python train.py --n_experts=32 --d_shared_expert=384 --moe_layers=[0, 1, 2, 3, 4, 5, 6, 7, 8, 9, 10] --routed_scale=1.0 --balance_bias=true --norm_eps=1e-06 --lr=0.00086 --beta2=0.95 --steps=11658 --dataset="wikipedia_en"
Below are experts of layer 4 (counted from 0) of a mixture-of-experts language model. Rows are named router (the router's row for the expert), up (a neuron's input weights, with its number), down (a neuron's output weights, with its number) and show model dimensions 0-63. Each number is 128 + 24 x the weight over its row's rms, rounded and kept within 0 to 255.
After each expert's rows: a language model's description of what the expert responds to. This comes from a sample of Wikipedia text that the model never trained on.

# expert 23
router [126 114 123  63 131  79 173 140 115 112 143 124 123  79 133 124 122  90 119 111 135  89 135 133 168  95 146 130 143 146 112  83 157  82 134 130  90 173 131 148 126 169  93 115 132 160 121  95 165 124 132 118 121 153 156 139 135  97 154 158 130 110 162  99]
up0 [169 143 184 133 105 104 110  88 143 133 150 148 123 133 139 164 118 101 161  90 138 169 108 120 153 117 165 127 138 123  83 129 145 132 131  92 125 104 119 125 178  86 127  93 141 121 130 116  78 133 131 132  84 104 103 121 134 126 105 152 128 125 133 131]
down0 [105 127 120 134 128 147 113 140 145 145 127 107 155 121  38 140 143 147 117 140 112 130 135 166 146 133 169 134 144  87 125 151 141 179 131 151 133 135 144 141 157 105 118 133 104 121 155 145 120 173 130 132 129 111 153  96 115 186  84 101 121 121 136 102]
What it handles: Name-initial fragments. Opening pieces of proper names, surnames and places, after first names or separators, such as Le, San, Bel in Belshaw, Coll in Collcutt.

# expert 29
router [117 145 163 115 117 110 104 109 101 123 113 101 130 104 132  95 121 112  90 109 106 123 114 147 154 141 163 107 157 134 142  87 155 110 135 115 120 182 131 149 152 121 107 119 139 113  90 114 154 119  83 126 113 171 203 131 151 105 136 162 141 130 129 109]
up0 [138  92 159  82  93 168  84 132 100 138  97 137  78 133  78 106 153 138 105 167 193 102 118 129 101 169 127 111 119 129 142 116 140 156 121 102 126 139 125 146 142 146 135 131 136  93 105  76 142 116 103 100 161 136 143 122 168 101 124 157  86  89 127 130]
down0 [131  98 167 129 106 151  97 171 110 129 127 130  60 171 109 105 111 171 119 137 157 117 102 106 136 129 162 162 127 139 142 119 158 127 167 103 106 130 146 120 113 135 135 103  89 162 183 100 144  99 115 120 108 147 137 156 131 108 146 128 124  82 124 152]
What it handles: Technical and abstract prose. Prepositions and nouns in mathematical, scientific or analytic explanations, such as of, to, systems, methods, equations, how, different, and symbols like = and ×.

# expert 14
router [132 152 152  97 135  97  75 116 127 130 145 134 123 106 131 109 120 124  98 103 130 140 123 105 137 144 160 134 163 107 132 114 118  87 144 129 113 194 153 127 173 129  92  99 150 122  99 101 176 106  86 138 124 156 185 125 156  86 125 132 151 114 141 134]
up0 [126  93 133 104 113 132 135 132 142 112 111 148 160 104 173 117  96 123 124 116 131 136 129 132 169  89  95 112 139  92  63 139 195  93 110 129 122  96 103 160 103 114  94 140 125 126 158 147 155 122 144 146 165 127 115 125 145 156 166 138  78 180 115 116]
down0 [129 141 120 134 124 160 118 136 153 114  91 161 140 116 138 101 149 157 104 142 119 113 130 122 150 116 158  98 150 140 135 139 146 147 117 111 107 106 121 117  93 144  99 162  73 114 139 124 100 149 142 104 140 138 124 105 110  92 148 155  61 181 156 140]
What it handles: Section headers and taxonomy. Wikipedia heading endings like ==Distribution and habitat== and title lines, plus genus and species articles and is or known in descriptions.

# expert 15
router [134 149 129 113 122 105  85 108 124 157 138 155 129 115 115  86 161 147  77 130 127 129 170 129 124 157 136 129 139 136 157  87 127 128 132 101  90 160  80 100 131 120 115 129 134 107  95  94 147 140 121 131 111 172 165 120 122  98 117 129 131 150  98 138]
up0 [122 137 112 104 151 136 130 143 118 135 125 146 103 134 144 118 119 142 117 102 134 141 163 141 137 128 137 119 132 127 120 138 169 125 102 142 108 157 117 112 159 161 130 148  83 161 157 129 125 137 127 130 126 153 128 113 164 183 150 130 103 137 120 155]
down0 [143  86 152 128 112 154 125  74 140 108 112 105 133 158 112 159  88 134 156 137 121 141  90 103  92 107 135 115 117  88  91 118 131 113 116 121 121 127 141 173 128 171 114 140 151 106  98 124 152  60 117 101 120  78 115 107 101  81 120 130 117 169 116 146]
What it handles: Infobox geography statistics. Line-start dashes, digits and pipes in settlement infoboxes and census tables, such as Population, Density, Time zone, census.

# expert 2
router [133 170 163 131 159  70 109 121 125 149 112 116 143  85 151 128 167 109  94 102  77 128 154 135 143 113 146 107 114 137 138  99 112 153 123 105  78 192 117 104 159 150 115  89 119 134 138 132 164 106 142 133 149 112 160 119 139  96 113 160 137 149 147  85]
up0 [148  93 143 129 117 119 143 114 114 128 105 116 122 167 108 128 131 118 144 112 126 143 115  88 183  89 153 119 126 136 125  93 166 124 124 189 154 157 136  98 115 107 136  86 147 132 153 124 144  93 122  99 151 105 101 174 128 115 132 136 119 107 129 129]
down0 [172 118 123 125 150 167  93 101 111 160 106 148 137 165  67 150 102 141 138 138 138 145  89 125 116 118 155 109 150 158 178 191 110 112 128 167 140 135 131 105 127 100 168 137 150 108 114 129  93 114 102 108 123 140 115 131 147 110 148 117 131 112 135 142]
What it handles: Possessives and modals. Possessive 's and pronouns like his, their, its, plus modals and to before verbs, as in would be, could, Razor's Edge.

# expert 10
router [115 143 152 117 102  90  82 103 133 122 110 123 126 101  98 110 120 154 131 111 124 141 117 146 145  91 149 120 146 129 116 121 143 138 132 152  79 162 143 101 134 152  82 124 128 163 136 128 116  92  72 136 106 143 193 138 148 130 147 142 117 137 116 124]
up0 [122 139 104 133 163 130 169 164 111 114 145 111 106 124 144 141 185 127 132 126 107 142 117 130 141 116 162  91 135 147 177 119 139 147 150 112 103 113  90 116 116  81 152 123 129 181 120 109 151 155 184 133 118 130 147  94 130 146 132 105 136 118 134 115]
down0 [155 129 120  96 163 140 106 141 133 129 173 122 128  93 151 138 109 135  94 163 154 113 152 148 145 137 125 134 190 144 137  87 128 150 118 105 144 117 130 108  92 121 127 118 149 178 132 125 128 149 160 116  90 175 120 150 118 128  75 104 135 150 132  72]
What it handles: Football match and squad text. Spacing, scores, dashes and pipes in association football match reports and squad tables, plus words like club, Cup, League, MF, FW.

# expert 1
router [135 143 157 121 150  87  78  99 130 107 132 149 119 113  98 120 128 118 111 120 105  90 124 137 177 111 180 124 144 119 105  87 165 138 133 144  72 172 134 108 145 165 118  92 123 104  98 149 149 118 130 125 107 142 204 148 128 116 137 157 129 112 112 124]
up0 [150  88 118 117  77 141 132 105 174 139  93 106  89 117 125 127 105 134  97 139  85 196 111 148  66 111 105 162 105 157 109 118  79 150 127 141 110 129 167 104  96 134 129 146 147 118 125 142 109 106 145 129 129 149  84 119 168 149 128 121 182 119 165 115]
down0 [123 116 147 137 118 115 136  97 151 124 148 145 180 104  94 136 130 145 129 118 163 127 132 122 138 151 141 105 146 141 115 121 158 149 124 146 129  82 121 146 126 114 123 152 151  99 114 158 112 116 149  91 110 139 124  62 119 126 133  88 135 141 136 152]
What it handles: Articles and table row starts. The words "the" and "The" in running prose, plus the pipe opening a table row, as in election or sports results tables.